Below are experts of layer 11 (counted from 0) of a mixture-of-experts language model. Rows are named router (the router's row for the expert), down (a neuron's output weights, with its number) and show model dimensions 0-159. Each number is 128 + 24 x the weight over its row's rms, rounded and kept within 0 to 255.
Before each expert's rows: a language model's description of what the expert responds to. This comes from a sample of Wikipedia text that the model never trained on.

# expert 24
Description: Census counts and percents. Percent signs and counted nouns in census demographics, such as 219 people, households, children under 18, million, residents.
router [134 109 125 127 137 147 120 100 145 169 125 102 131 146 123 164 152 140 144 117 157  70 132 139 110 134 163  99 144 129 126 128 100  87 144 146 160 126 127 148 192 145 163 129 134 128 167 134 116 121 112  94 121 142 116 158 126 165  71 181 117 118 115 108 128  75 129 112 146 128 119  89 121 125 114 149 139 170 114 138 147 136 129 117 135 148 118 105 135 121 173 130 103 106 109 111 103 121 126 115 134 122 124 135 132 131 129 118 123 140  72 107 131 124 139 104 123 122  86 108 142 107  97 161 112 178 142 130 138 170 127 196 132 105 142 144 153 157 120 166  99 140 146 159  86 162 182 119 113 130 104 157 120 160  68 125 146  85 147  93]
down4 [106  98 150 158 144 123 164 155  84 102 135 148 138 153  99 123  86 129 154 144 100  88 147 101 171 108 127 123 124 141 166 115 146 174 152 122 105 133 107  91 141 108 104 102 149 130 126 125 125 164 148 112 153 127 140 148 145 131 129 127 152  92 123 127 134 118 121 140 154 106 127 171 171  99 142 121 101 114 130  76 117  79 116 111 122 163  97 129  96 118 120 142 137 125 126 167 137  80 136 137 131 137 119 152 124 145 131  79 187 164  90 141 134  89 134 104 117 131  99 116  92 134  64 148 117 152 106 123 129 113  98 128  62 116 130 121 144 176 127 137 106 124 126 106 131 129 129 178 164 105 132 151 160 147 127  97 141 119 122 166]
down5 [121 147 120 157 107 123 126 117 140 135 143 147 162 134 110 129 145  93 126 141 143 121 119 127 118 125 132 150 101 138 160 124 105 124 152 126 124 132 166 158  93 112 149 111  99 159 115 141 118 139 164 149  99 115 128 162  91 116 111 144 106 105 138 110 114  83 133 150 100 111 128 128 131  99 138 158 164 134 126 148 158 115 115  78 108 136 130 156 139 108  97 122 151 134 132  85 171 111 159 166  90 128 156  76 147 209 101 122 143 130 134 106 139  95  79  89  98 131 166 142 121 144 160 123 139 139 101 131 178 123 142 116 124 173 111 165  96 123 120 102 148 136 129 160 164 156 168 144 132 143 171  85 145 157  99 186 126 110 111 124]

# expert 32
Description: Nouns after determiners. Head nouns and noun-final suffixes after a, his or first, such as career, role, position, sentence, discrepancy, column-ist.
router [114 118 150  91 129 129 151  85 129 119 117  79 150  86 122 125 113 122 154 124 111 135 135 150 144 116 138 106 107 141  98 139  80 138  81 135  71 133 123 159  82 147 150 104 123 152  91 146  94 140 112 139 126 140 127 145 154 127 138 141 138 144 150 121 115 104 124 147 137 136 128 125 100 141  97 148 102 129  75 136 133 128 109 122 111 175 135 140 118 115 128  98 124 112 152 103 104 119  96 138 135 119 133 184 121 187 101 118 120 190  98 105 131  81 126 129 135 130 136 128  88  95 120  79 105 135 161 207 114 146  82 186 136 143 144 141 155 108 106 164 117 118 138 128 100 125 133 147 148 130  83 107 161 135 140 126 127  92 133 124]
down1 [161 170 182 101 106 130 112 110 111 110 145  98 149 162 132 134 126  99 142  79 110 107 158 141  86 116 146  96  96 133 158 148 120 157 133 135 171 124 107 181 149 157 122 148 186 145 137 131 153 142 106 117 101  71 144 122 140 160 120 124  95 102 142 115 121 100 126 133  78 104 120  93 134 106 142 150 113 111 100 119 152 155 117 113 110 108 136 138 115 139 137 132 144 113 127 122 108 132 126 138  92 139 141 143 145 150  93 116 123  94  75 130 153  95 134  91 168 138 130 151 138 119  94 124 100 108 146 118 141 146 139 165 125 125 157 115 173 160  96 142 139 120 154  93 139 123  83 162 130 125 147 115 153 199 123 136 104  88 108 134]
down2 [101  96 114 137 109 110  98  93 160 126 133 166 101 112 138 135 142  42 175 134 104 118 152 139 156 138  97 144 147 106 141 186  80 133 140  81 101  99 130 133 107 118 124 141 135 151 150 103 125  89 128  91 158  82 140 145 110 154  83  94 120  83 108 130  89 120 118 136 122 129 121  94 115 148 145 152  99 111 117 159 185 109 129 110 128 113 112 145 105 129 123 141 159 138 137 106 140  96  92 115 140 123 176 114 111 128 135  91 116 120  95  94 126 100 152 154 107 136 110 137 120 101 117 148 118 134 132 123 141 151 143 154 134 125 104 119 184  86 136 157  86 119 118 101 124 167  97 108 137 126 132 154 137 110 155 161 119 118 119 135]

# expert 61
Description: Heading word beginnings. Opening pieces of words starting headings, table headers or sentences, such as Prelude, Religion, Predicted, Attendance, According, See.
router [124 150 123 147  97 111 118 139 109 171  73 120  78  92 120 170 124 147 141 115 161 114 122 136 162 125 176 156 108 122 139 127 125 163 149 142 107 124  98 152 117 140 122  96 115 147 107 148  72 133 108 117 127 153  97 115 127 143  91 125 104  99 114 117 151  68 167 103 121 135 131 136 132 109  79 152  79 103  67 140 138 126 123 136 143  93 184 101  95 135 161  82 129 117 115 115 131 139 143 161 169 117 158 171 112 113 125 153 132 146 101 127 103 112 141 131 132 147 113 102 139 133 110 144 135 132 101 177 121  97 133 163 103 128 120 156 170 129 124 123 159 113 135 139 185 116 133 147 132 164 122 164 107 149 132 120 121 112 138 102]
down9 [116 145 128 122 109 141  94 117 118 109 152 118 174 109 132 148 130 118 100 164 148 134 137 131 134 119 146 129 100 128 136 144  98  89 145 130 141  81  79 128 150 125 119 137  97 132 143 117 107 122  82 127 122 154 135  79 160 148 134 164 145 156 100 144 161 170 140 163 130 152 161 122 117 141 108 143 172  98 119 137 104 160 127 142 186 117 135 106  87 151 186  66  99 132 135 126 141 119 138 115 106 129 125 156 104 146 127  97 125 133  82 169 119 128 144 117 116 136 142 126  95  91 126 159 190 132 154 156 129 135 122  89 109  97  91 134 123 160 162 147 116 134 105 123  65 118 141 138 132 127 107 138 139 144  90 137  88 130 159 166]
down10 [123  78  88 144 132 142 141 117 156 123 148 165  99 123  87 147 135 109 103 104 112 147 144 115 120 143 165 151 138 143 149 125 114 126  94 180 117 161  99 148 140 128 124 117 137 123 133 157 118 132 119 139 103 103 148 120 140  93 151  88 154 137 115 129 147 138 176 124 118 114 103 140  83 138 163 117  88 107 162 147 117 139 166  94 144 135  99 123 119 119 163 134 125 125 114 118 105 124 196 130 124 137 131 115 132 142 150  88 145 118 126  86  85 125  96  87 157 120 131 109 114 151 115 122 157  87 146  82 130 156  93 152 154 106  74 107 143  94 121  86  80 104 124 171 137 111 131 124 125  84 114 171 161 118 122 118 116 159  87 131]

# expert 23
Description: Taxonomy and technical stems. Inner pieces of scientific and technical words, such as opter in Actinopterygii and Coleoptera, plus prefixes like rep, nuc, spect, trol.
router [111 115 172 156 112 130  97 112 136 138  81 145  91 127 133 118 155 126 127 134 141 129 146 154 137 140 166 139  99 111 138 152  80 123 127 157  68 144  92 144 129 120 140 106 157 119 123 126 125 104  96  68  83 171 157 146 122 114 100 150  76 140 133 148 125 109 121 138 120 103 126 130  97 139  98 167 118 115  96  94 150 127  95 133 103 130 123 117  91 153 132 140 125  67 155 159 110 136 119 163 148 135 178 161 135 132 139 120 128 145 132 117 151  80 131 141 119 125 136 101 134 121 114 114  97 155 150 185 134  90 155 169 116 115 108 115 173 110 129 130 179 140 153 122 136 111 160 130 157 133  77 123 100 141 132 130 136  84 109 154]
down0 [118 113 144 127 158 102 158 114 147 149 181 126 135  67 121 139 164  96 156 166 117 119 126 152 107  80 154 151 178 145 128 127 127  73 162 129  97 140 132 166 162 142  93 141 170 132 141 124 116 138 118 109 143 152 144 159 133  92 104 145 162 122 104 165 150 141 134 160 135 132 128 129 144 115 121 117  77 139  74 117 139  94  85 110 162 141 108 154 129 129 108 130 132 127 140 124 102 148 130 154 164 115 176 142 136 121 101 175 132  98 132 133 173 105 184  98 126 147 112 110 144 135 125 126 146 147 123 140 120 139 158 156 138 130  98 152 121 138 146  78 120 153 117 108 114 135 127 130 132 138 144 105 108  98 147 144 182  82 160 119]
down1 [149  82 124 150 134 139 149 120 124 125 114 138  89 154 148 189 106 101  90 118 138 140 134 178 111 145 123 162 146 131 111 108 163 132  75 117 126 120  90 149 144 101 136 132 125 161 119 168 140 110 163 118 154  54 156 128 116  96 114 144 120  90 111 101 138 172 133 141 138 137 132 163 135 148 113 183 134 153 118 132 127 110 149  96 121 119 106 140 133 164 114 175 122  71 107 111  81 133 112 129 153 146  88 111 135 110 116 103 149 137 103 107 159 137  81  93 125 150  94  97 107 149 117 117 115 165 134 102 132 104 129 135 133  86 118 107 145 135 173 151  88  97 110 113  98 136  88 143 125 135 146 137 107 144 108 115 131 110 128 128]

# expert 16
Description: Place and venue nouns. Final nouns of building and place names, and table-cell words before a pipe, such as Stadium, Hall, Register (of Historic Places), St(art).
router [149 139 127 113 127 121 127  95 137 156 101 123 121 116  94 157 154 134 108 113 122  98 133 109 164 115 157 103 151 121 125 129 155 179 121 152 135 138  90 141 137 102 117 103 115 148 112 144 139 128 107 108 127 145  78 120 142  94  95 164 105  76  99 104 100 113 131 125 138  93 155 166 109 111  91 144 116 116  99  72 149 139  99 134 104 130 120 130 158 125 121  95  81 136 129 111 115  96 102 154 151  89 131 133  78 139 108 120 113 155 117 113 161  83 126 136 108 147 108 102 113 115 142 130 133 149 159 152 115 135 126 106 164  89 126  87 144 123 112 152 104 106 120 162 139 119 209 189 167 146 121 142 139 153 157  82 130 120 128 110]
down4 [ 97 142 112 106 114  72 137 168 124 115  96 167 122 163 196 134 117 135 138 139 100 116 131 149 130  75 114 113 146 148 127 115 121 131 104 158 124 153 198 109 108 114 143 161 127 146 164 116 145 121 127 132 100  98 103 184 131 115 147 119 159 165 125 120 100 106 156  98 124 156 141 159 134 141 134 129  86 112 101 140  62 140 150 138 136 146 120 146 147 137 109 158 130  97 112 142 153  95 131 161 155 137 121 153 115 131 139 127 171 149 117 140 159 156 140 151 109 135 134 147 134 162 171 140 111 143  97 137  93 157 101 101 141 151 151 107 164 126 108 150 121 116 133  97 134 114 163 112 126 137 107 124 126 126 185 100 188 122 123 120]
down5 [152 122  85 117 116 126 136 129 149 125 169 125 142  99 100 134 109 101 131  70 123 137 127 143 139  83 112 104 144 134 144 134 149 135 135 163 102 116 126 156 104 170 123  87 144 117 143 133 152 144 119 151 123 119 108 146 143 101 143 157 111 128 119 149 105 100 163 131 106 147  95 144 112 130 118 147 114 123 120 144  90  87 122 113 154 170  98 157 105 116 146 117  94 162 131  93  78 124 144 136 121 179 116 183 164 135  79  94  90 156 113 181 153  64 121 120 101 150 116 131 146 125 106 151 163 113 128 147 106 114 100 138 114 125 149 138 160 128 129 109 123 115 136  99 146 114 167 135 201 111 163 130  87 134 106 133 142 118 150 162]

# expert 28
Description: Prepositions after phrases. Prepositions following a noun or verb phrase in narrative prose, especially for, in, at, during, into, after.
router [ 90  98 114 130 158 147  90 122 105 107 132 173 134 124 137 115 101 122 140 121 119 134 154 114 115  91 111  72  64 121 122 123  98  96 147  88 101 126 115  95 176 133 110 119 138 141 156 153  88 116 125 174 122 139 120 186 135 150 149 142 109 122  93 134 102 104 124 107 112 165 136 137 121 162 124 150 134 139 137 163 110 147 107 127 111 148 143 149 158 182 120 125 113 107 157 147 125 112 147 102 118 109 101 120 154 143 114  86 144 147 134 118 141 123 120 110 116 133 136 196  78 104  82 113 130 117 165 122  94 130 110 126  93 132  82 123 114  78  95 115 175 126 136 142  90 125 115 131 118 142 153 178 102 121 131 108 125 111 122 101]
down0 [121 119  92 118 130 101 136 155 171  49 126 123 130 116 143 152 112 135 143  81 122 125 114 166 103 119 142 118  99 133 133 124 118 153 143 100 168 112 128 183 142 135 143 121 108 116 136 162 167 116 106 176 182 154 140 135 145  69 143 110 135 142  96 122 172 165 132 146 128 127 117 118 115 120 153 118 125 133  96 146 129 132 169 125 101 138 127 165 141 184 114 185 130 140 119 106 110 110 121 123 138 133  83 120 171 119 121 153 151 155 148 141  81 127 116  88 127 132 149 124 141 128  77 131 100 149  89 104 133 104  98 115 151 109  92 100 138  89 115 129 132 119 143 118  99 159 113 118  90 121 122 121 123  92 110  93 165 122 135 157]
down1 [ 92 149 130 136 133 133 143 148 135 125 137 124 119 151 160 157 126 112 125 107  79 130 165 103 132 146 161 136 106 142  87 130  67 141 104  89  74 105 144 143 131 109  95 102 111 130 135 171 110  86 108 124 137 134 112 106  79 112 137  88 148 132 115 169 112 140 133 129 130 132 125 136 140 109 152 131 102 132 134 175 107 187  78 108  93 132 125 115 106  91 157 159 138 185 148 151 128 134 118 169  92 162  67 151 107 121 118  81 120 113 152 108  96 108  95 117 129 106 125 119 109 164 132 126 121 118 156 190 133  78 138 147 134 118 144  97 126 113 124 168 138 126 146 117 112 117 125 110 129 104 122 118 133 115 122  82 127 121 144 117]

# expert 40
Description: Name initials, punctuation. Periods after single initials in author and person names, plus commas and periods in lists and references, such as G., R., H.
router [118 148 153 133 105 124 170  73  39 118 124 117  82 147 122  77 151 146 130 115 127 124 159 110  83 130 162 122  94 114 147 146  99 133 147 103 151 114 147 152 174 132 148 152 104 103  77 118 133 150 106  99 113 185 139 107 101 113 120 136 110 113 157 109 153 111 138 115 128  98 121 157 127 117 118 121 148 131  99 126 146  99 101 127 151 128 139 141 130 111 119 147 101  90 185 117 114 128 110 129 155 123 189 118  70 109 113 100 156 130 133 139 129  79 131 136 164 111 128 107 115 120  99 107 118 179  96  94 126  97 101 142 131 122 141 154 111 102 122 151 106 112 132  91 128 123 175 121 108 138 118 149 111 127 113 140 130 135 118 130]
down0 [110 117 125 116 117  99 142 103 173 117 148 171 108 128 127 115 134 129 113  82  71 168 146 123 142 151  99 144 138 124 135 124 127 129  99 138  88 176 136  98 149 116 139  97  84 169 148 111 158  89 126 105 164 111 133 134  72  88 158 100 117 173  83 101 132 138 109 125 140 135 134 113 131  98 123 131 142 117 141 131 110  94  88 106  86  89 146  89 155 122 106 159 140 129 176 128 118 109 122 118 109 106  90 117 100  90 151 104 134 163 138 160 171  97 159 119 144 140 118 126 163 160 139 102 105 123 115 138 131 119 130 131 137 136 103 156 111 140 167 110 165 142 131 128  89 133 116 111  65 126 115 131 121 120 139  96 153 153 115  96]
down1 [142 155 159 124 129 135 143 136 116 133 187 113 122 172 103 147 118 130 148 106  93 104 112 135 122 104 143  69 130 140 114 124 117 107 125 131 136  71 114 143 131 163  98 140 112 126 126 117 105 124  86  75 103 167  84 156  97 163 157 147 166 133 111 122 143 108 110 135 130 115 155 138 150 125 117 139 173  93 139 127 141 166 137 116 135 128 156 119 134 195 181 140 161 115 156 156 121 110 125 142 125 123 142 174 103 118 196 142 143  93 124 102 121  97 142 142 109 178 157 125 132 139 118 132 146 100 129 124 133 138 130  73 104 114  98 165 133 135 114  99 131 157 105 119 147 100 137 120 192 120 137 100 154 150 127 148 133 119 142 122]

# expert 36
Description: Units and measurements. Unit words and symbols after numbers, such as km, kg, hectares, rpm, million, %, closing parentheses in 501(c)(3), and superscript markers.
router [117 139  90 180 125 135 120  95 143 129 111  93 129 129 172 127 127 111 147 122 105 119 137 132 135 135 126 105 192 153 144  91 122 124 131 129 122  98 134 123 120 142 112  95 132 162  90 146  89 108 119  78 105 132 105 134 122 153 100 166 102 137 151 141 120 109 110  99 133 130  71  84 150 147  96 147  88 125 128 112 128  90 148 132 119 150 129 102 110 155 180 126 103 103 153 110 110 143 126  99 161 177 122 141 130 166 141 116 138 146  96  96 135 153 119 148 143 146 138 121 100 120 125 149 138 173 141 170 132 124 134 161  67 100 125 150 145 160  95 152 133 105 129 156 117 133 123 161 133 155  77 149 155 181 116 120 135  78 155 128]
down1 [146  91 132 143 167 139 129 123  92 172 139 111 120 154  75 166  94 123 134 117 111 101 105 126 101 117 102  87 109 130 151 144 150  83 127 110 119 152 134 144 124 141 105 135 144 187 140 129 136 139 124 111 166 113 131 116 120 133 104 156 125 138  85 112  90 100 146 107 162 116 122 132 142 201 122 160 120 108 137  86 114  87 155 125 106 169 137 124 138 156 164  87 105  90 142 148 152 119 147 144 134 135 159 159  95 122 166 100 125 151 115 140 106 125 143 104 152 156 126 111 168 137 107 115  85 134 154 154 106  99 128 155 138 141  99 103 144 154 135 168 120 132 150 130 143 100 140 157 137 152 131 111 123  72 110 161 164 122  88 144]
down2 [116 105 112 127 104 101 134 147 125 109 112 147 104 153 143 129 136 139 124 138 116 132  97 117 122 105 128 159  76 179 141 168 151 132 107  86 134 145 124 188 155  87 141 131 147 173 121 113 139 142 173  99 143  91 140  85 158 173 150 110 120 126 156 135 146 145 131 149 144 115 135 159  97  92 120 152  80 121  74  70 123 147 114 119 106 145 117 140 122 119 102 109 147 156 122 117 145 125 172 164 134  84 136 126 125 146 119 117 119 155 107 141 141 104 148 152 137 132  69 121 106 123 139 139  94 129 111  94 104 102 148 107 106 137  67 130 144 147 133  87  86 134 120 116  96 110 159 122 126 124 118 133 143 137 114 106 145 176  85 106]

# expert 27
Description: Word starts after prepositions. Opening pieces of verbs and nouns after in, for or to, such as ext(ending), collabor(ation), acc, plus during and due.
router [ 62  88 129 151  96  99 140 105 114 143 107 127 100 111 129 105 112  95 154 118 108 148 133 124 122 117 147 122 103  93 156 124  95 149 114 104 109 124  88 121 141 100 138 107 153 109 146 148 113 127 116 120 120 111 122 137 117 144  91 119 116 135 123 141  94 113 134  93 110 108  98 146 127 144  94 255 127 130 139 106 108 115 138 171 141 126 120 169 151 118 118 106 161 117 137  74  79 124 142  97 147  77  88 130  98 128  96 131 117 125 122 100 118 115 134 119 120 149 112 123  93  99 102 114  86 158 132 132 119 154 118 130 118 143 131 165 151 113 118 108 122 141 169  97 100 160 110 131 139 128 117 125  91 157 128 100 150 124 122 110]
down2 [164 132 110 109 154  92 118  73 117 117 132 157 134 162 129 150 119 102 140 111 119 118 122 137 157 163 130 141 132 132 113 140 129 185 135 119 117 120 111  89 143 105 153 165 115 146  95 113 113 131 133 124 126 152 108 123  89 101 147 156 107 127 109 159 115 112 144 133 115 134 116 144 108 127 100 108 201 127 107 130 106  70 140 136 134  88 150 101 106 143 108 141 109 137  73 142 110 144 155 138 113 149 125 109 126 121 118 156  95 125 150  90  65 102 116 138 128  84 123 136 123 163 104 122 125 101 125 122 104 155 117 118 118 113 163 126 116 131  78 129 156 146  68 118 117 140 103  93 201 152  70 112 125 103 146 113 111 146 153 156]
down3 [144 141  95 157  92 153 108 119 112 106 157 125 130  98  96 151 119 137 160 137 151 122  86 133  88 127 110  96 121 144 157 107 121 121 109 143 111 120 168 107 120 137 160 118  61 139 128  95 117 125 113 148 116  77 116 102 124 115 104 107  85 126 145 131 147  94 120 129 161 127 124  84 135  94  78 158 135 140 146  87 121 170 123 141 158 137 130 117 112 148 130 110 134 134 113 167 113 130 131 121 156 129 149 202 142 104 131 132 105 129 165  95 138 143 105 108 155 132 157 161 157 131 158 146 166  91 142 115 106 163 161 134 109 103 161 136 161 133 122 115 154 170 125 163  92 160  70 138 102 107 123 147 137 108  92 143 112 110 120 129]

# expert 33
Description: Table cell separators. Pipe characters separating cells in Markdown tables of election results, station lists, review scores and sports rosters.
router [118  74 140 124 144  78  99 120 108 129  74 127  78 113 119 114 156  97 121 120 175 120 115 117 108 173 121 130 136 113 181 125 116  99 126 147 114 111 133 141 110 116 141  95 137 145  96 130 125 142 112  72 122 179  96 144 112 119 106 144 116 126 112 102  97 175  92  93 120 103 158 165 113 111 112 140  88 149 119  99 113 107 123 123  97 159  97 129 132 119 102 103  98 118 132 133 116 112 140 145 138 121 129 119 103 113 135 114 116 159  89 104 143 128 120 113 173 166 130 172  98 126 128 140 113 121 104 145  89 118 116 107  96 151 126 103 120 121 102 138 150 125 152 103 191 170 166 154  90 125 125 149  99 153 128 123 119  80 116  93]
down0 [126 101 112 123 142 102 141 132 135 100 147 133 118 130  88 111 141 153  62 130 104 137 120 117  80 102 111 160 113 153 115 105 108 157 127 130 143 115 144 145 114 102 157 123 139 120 106  66 115 115 109 153 148 155  86 137 124  91 144 125 154  57  92 129 137  67 147 124 131 115 110 105 113 118 103 135 142 132 149 118 128 143  97 138 107 140 120 106 140 141  77 127 131 131 129 138 104  94 112 145 124 140 147 147 150 161 128 122 132 169 111 174 124 101 126 147 134 142 107 133 145 132 131 140 168 167 147 125 127 129 119  79  92 101 127 130 122 133  79 106 147 121 117 142 138 125 152  74  82 147  79 135  86  72 139 156 175 120 151  93]
down1 [115 119 118 157 115 131 131 146 138  85 125 163 134 176 154 119 168 103 147 144 124 134 124 153 129  90 136 107  95  85 145 107 122  93 104 112 133  68 123 121 125 104 146 124  69 101 106 141 144 111 154 101  91 186 116 149 134 175 196  71  97 113 155  96 145 134 134 143 151 127 105 101 140 154 149 110 105 119 130 133 129 110 124 126 123 121 177 128 151 143 139 148  71 150 167 106 132 124 137 120 145 113 114 133 132 125 146 145 111 184 158 131 141 112 135  91  83 110 121 127 119 141 127 161 123 129 113  96 149 147 137 121 136 144 125 135 115 134 133 102 123 105  90 149 174 144 105 111 127  85  97 160 177 139 151 121 104 155 141 125]

# expert 39
Description: Infobox list dashes. Dashes and line breaks beginning "- Field: value" lines in infoboxes, such as Canton, Genus, Head coach, Built.
router [141 130  71 128  73 135  99 162 123 150  85  90 114 134 164 127 118 100 104 111 134 117 132 152 130 118  90 120 193 112 149 129 128 143 123 125 128 116 155 155 132 163 112 103 114 132  95 177 147 138 109 101 120 147 118 111 103 145  95 158 136  94 135 117 122 197 140 109 164 104 155 146  81 126 124 116 129 122 142 103 155  69 113 148 122 140 123  95  80 138 132  69 133 112 109 152  89 109 137 136 160 129 139 125 118 126 144 102 102  95 135 120 127 115  82 132 119 133 111 126 122 121 130 148 100 102 124 136 137 138 101 199 123 130 160 122 155 115 132 107 111  93 181  99 140 123 136 123 110 159 100 163 136 103 133 120 127 108 158 109]
down0 [166 137 139 174 114 106 150 139  79 116  90 127 149 166 126  94 154 143 146 107 122 188 181 106 110 150 155 152 135 102 152 109 127 118 134 117  91  91 148 110 162 158 112 136 136 168 128 141 124 159 116 102 127 103 140 116 119 113 123  92 158 103 138 145 160 149 132 129 158 125 122 135  79  92 127 158 157 149 111 182  97 115 132 116 124  90 150 138 143 142 129 133 137 118 107 179 117  92 115 116 121 157 114 181 102 119 162 125 141 110 114 137 108 129 177 113 107 113 140 110 130 128 153  75 117 128 114 113 140  66 114 128 165 134 119 128 142 195 155 157 134 152 117 147 159 116 152 145 100 100  92 132 124 124 128 134 115 113 113 112]
down1 [133  91 150 170 103 125 132 100  88 124 149 121 126 102 125 149 121 116 102 132 126 103 119 129 148 110 143  83 148 128 127 106 150 170 145  96 153 117 132 142 146 118 164 116 112 147 184 146 118 118  95 103  91 155 102 145  84 146 106 107 128 149  79 112  89 151 147 149 127  89 118 104 177  88 115 136 110  67 120 141 112 104  99 112 131 144 125  91 107 164 168 121  84 109 115 128 136 156 122 131 157 135 142 137 115 115 118 134 120 131 135 116  99 104 159 129 128 133 127  96 147 147 122 128 133  55 109 141 142 113 151  79 140 157 153 146 130 123 109 117 135 112 172 164 137  96 160 139 183 108 133 181 124 147 130  93 103 130 101 131]

# expert 45
Description: Adjectives and word endings. Adjectives and suffix pieces after a, the or his, such as first, largest, political, -year, prolong(ed), rad(ical).
router [ 74 145 109 135  88 106 166 131 101 116 106 105 137 131 104 112  88 124 108 114  95 144 131 149 162 129 135 117  99 175 119 139 141 116 104  93  95 139  97 150 142 159 169 110 153 170  90 146  77 130  99 131 118 107  83 162 136 106 127 107 111 132 151 143  64  90  95 133 150 123 109  98 105 149  68 131  88  79 112 137 128 133 105 109 128 183 119 127 133 111 137 104 134  99 144 122 116 134 127  93 113 144 165 168 108 127 115 145 153 163 125 100 126 115 145 127  97 130  97 154 121 163 120 132 105 115 157 164 150 135 121 156 108 114 133 148 154 137 134 147 153 102 111 137 131  81 119 179 124 117 112 131 117 141 159 121 130  96 118 111]
down1 [163 180 162 108  98 116 105 140 106  95 111 144 188 118 138 164 126 146 174 104  77 100 162 143 141 118 141 122 150 107 130 155 121 104 104 130 146 121 164 133 124 112 131 133 141 136 146 137 107  90 136 119 150 119  89 126 141 140 100 120 133 159 108 126  84 113 117  92 120 133 180 166 123 139  85 130 153 122 109 154 124 152  84 159 120 122 131 158 102 145  96 112 123 114 160 161 137 116 118 124 149 155 161 165 149 161 149 168 117 130 142 145 135 129 125 148  97 163 137 115 140 119 104 130 133 135  71 115 143  86 128 132 136 143  99 159 115 121  88 155 142  85 122 138 159 133 170 136 135 120  63 109 107 102 162 141 171 113 141 150]
down2 [111 114 134 110 117 162 100 143 153 119 179  90 118 147 121 133 145 100 176 116 134 118 122 127 145 151  86 121 104 134 143 122 159 125 108 116 150  86 163 161 108 128 111 111 165 118 162 122 141 106  89 147 157 113 130 139 129 114 140 169  89 139 152  80 140 125 105 131 119 152  93 109 171 122 155 140 138 164 147 139  74 105 117 145  96 117 127 141 154 120 111 117  78 141 171  97  84 160 127 102 122 103 105 111 107 146 124 118 124 122 142 112 102 128 127 116 126 114 104 152 138 136 172 118 153  92 149  97 129 121 121 113 122 124  79 134  82 171 138 111  60  93 162 112 123 119 127 106 144 157 107 162  74  94 138 134 120 125 145 104]

# expert 9
Description: Pronouns and title endings. Subject pronouns like it, they, would, and final pieces of song, album or film titles, such as "Rings", "Flame", "Love".
router [ 98 134 163 151 122 130 135 138 124 137 114  90  70  89 133 116 157  82 149 119 102 109 139 123 137 134 155 129 146 118  98 101 162 134  84 104 141 105 144 139 154 117 108  88 150 130 113  96 131 119 121 101 145 137 117 111 147 116 119 143 102 132 124 101 124  98 133 131 155  98 109 133  86 153  94 173  94 135 127 105 140 103 130 116 143 164  83 163 126  95 134 116 111  77 160 137 136 120 127 142 119  88  97 116  67 137 130 151 141 161 119 159 188 126 116 107 147 122 119 114 119 130 116  99 110 176 145 134 108  96  91 128 149 120 175 112 150 118  98 114 107  95 141  79 104 174 132 151 120 141 113 167 114 149  84 119 163 111 159 122]
down0 [ 84 104 118  56 106  98 118 127  87 138 121 123 130 111  85 111 122 154 169 145 142  99 139 113 115 115 102 129 109  96 150  75 141 126 129 171 128 120 133 154 125 133 136 122 172 105 130 137 100 161  41 124 122 178 123 150 133 103 158 170 117 125 115 163 157 106 113 149 118 136 142 170 106 124 108 112 136  88 125 131 122 146 150 135 144 136 113 125 153 121 102 140 107 154 102 120 112 135 121 130 158 139 117 132 155  90 122 172 112 150 112 137 131 112 174 121 154 111 114 111 159 136 106  87  97 178 103 125 112 104 133 162 109  84 115 168 120 113  83 113 156 144 142 136 139 144  99 132  96 150 111 133 137 138 139 138 105 102 100 158]
down1 [102  96 155 130 133 113 181 140  87 105  57 119 105 148 185 157 148 150  91  80 142 141 144 113 132 141 133 157 155 131 122 135 119 148 109 176  89  81 112 116 158 155 109 113 156 159 106 167 132 100 144 129 139  99  63 144 138 139 108 140 120 113 142  76 121 112 120 127 111 110 154 109 116 116 141 128 115 104 122 147 114 134 119  78 100 148 144 143 119  99 145 137 137  82  76 148 117 156 139 108 133  94 133 165 139 156 137  78 124 109 104  55 153 128 151 112  97 143  98 155 117 119 143 101 129 152 162 128 136 143 141 147 141 137 158 136  98 152 124 134 145 109 133 125 138 132 117 124 121 142 112 111 149 113 130 138 114 120 139 158]

# expert 1
Description: Mid-word fragments. Word-piece fragments inside longer words, often after a prefix, such as inconspicuous, inauspicious, optimistic, arrhythmia, plus stray numbers in tables.
router [ 71  96 106 193 108  69 116 121 108 191  93 134 107 131 130 154 141 116 159 109 114 135 120 140 109 119 183 146  88 128 134 149 102 129 154 102 127 113 132 139 118 153 143 131 151 159 161 112 156 112 111 137  94 142 113 167 129 147 131 103 145 134 135 107 160  85 137 140 141 148 121 122 155 120  81 143 119 140  81 104 119 111 140 139 111 151 119 107 132 161 127  77 143 105  98 128 142 103 136 129 164 112 133 151 119  97 162 150 157 118  81  90 131 126 140 180 125 149 137 152 119  94 110 149 134 161 167 149 123 134 114 130  92 126 158 120 124 176 138 129 168 103 153 151 125 166 121 157 121 133 110 121 117 108 157 119 136 155 162 102]
down0 [ 76 162 118 154 117 137 140 137  78 116 132 188 129 127  97  79 139 121 110  87 117 118 170 137 158 125 104 119  76 119 153 177 166 116 162 101 135 159 109 136 111 124 120 111 180 145 118 138 144 121  90 116 170 158 100 173 145 110 173  96 154 154 130  88 108 150 121 113 135 113 130 181 142  80 119 131 152 179  89 120 103 118 101 126 145 140 123 162 153 121 136 140  93 136 120 140 172 114 126 161 131  98  98 123 138 121 132 105 124 120 125 130 113 147 137 111 112 129 125 157  87 108 109 164 116 145 111 170 159 143 134 167 116 149  98 128 108  99 122 104  99 135 131 142 135 153 113 130 108 120 104 123 101 117 129 151 142 102 143 145]
down1 [110 109 163 103 109 125 105 120 171 120 166 100 171 166 135  86 141 101 139 104 170 122  87 126 142 126 112 152 172 103 142 135 130 131  91 145 152 107 115 169 150 144 102 126 170  68 125 122  97 144  75 149 107 179 113 125  91 145 140 143 104 160  78 123  92 129 152  99 124 105 100 105 135 108  97 112 129 156 129 153 113 104 107 147 141 137 142 117 112 111 134 144 130 140 120 121 110 184 112 101 153 133 104 162  90 164 138  89 128 140 124 120 126 103 131 117 155 142 118  77 117 106 122 116 153 144 147 128 119 136  77 129 141 119 157 128 110 100 102 161 128 107 101 136 102 128 142 161 128 143 116 134 113 138 157 150 115 184  96 110]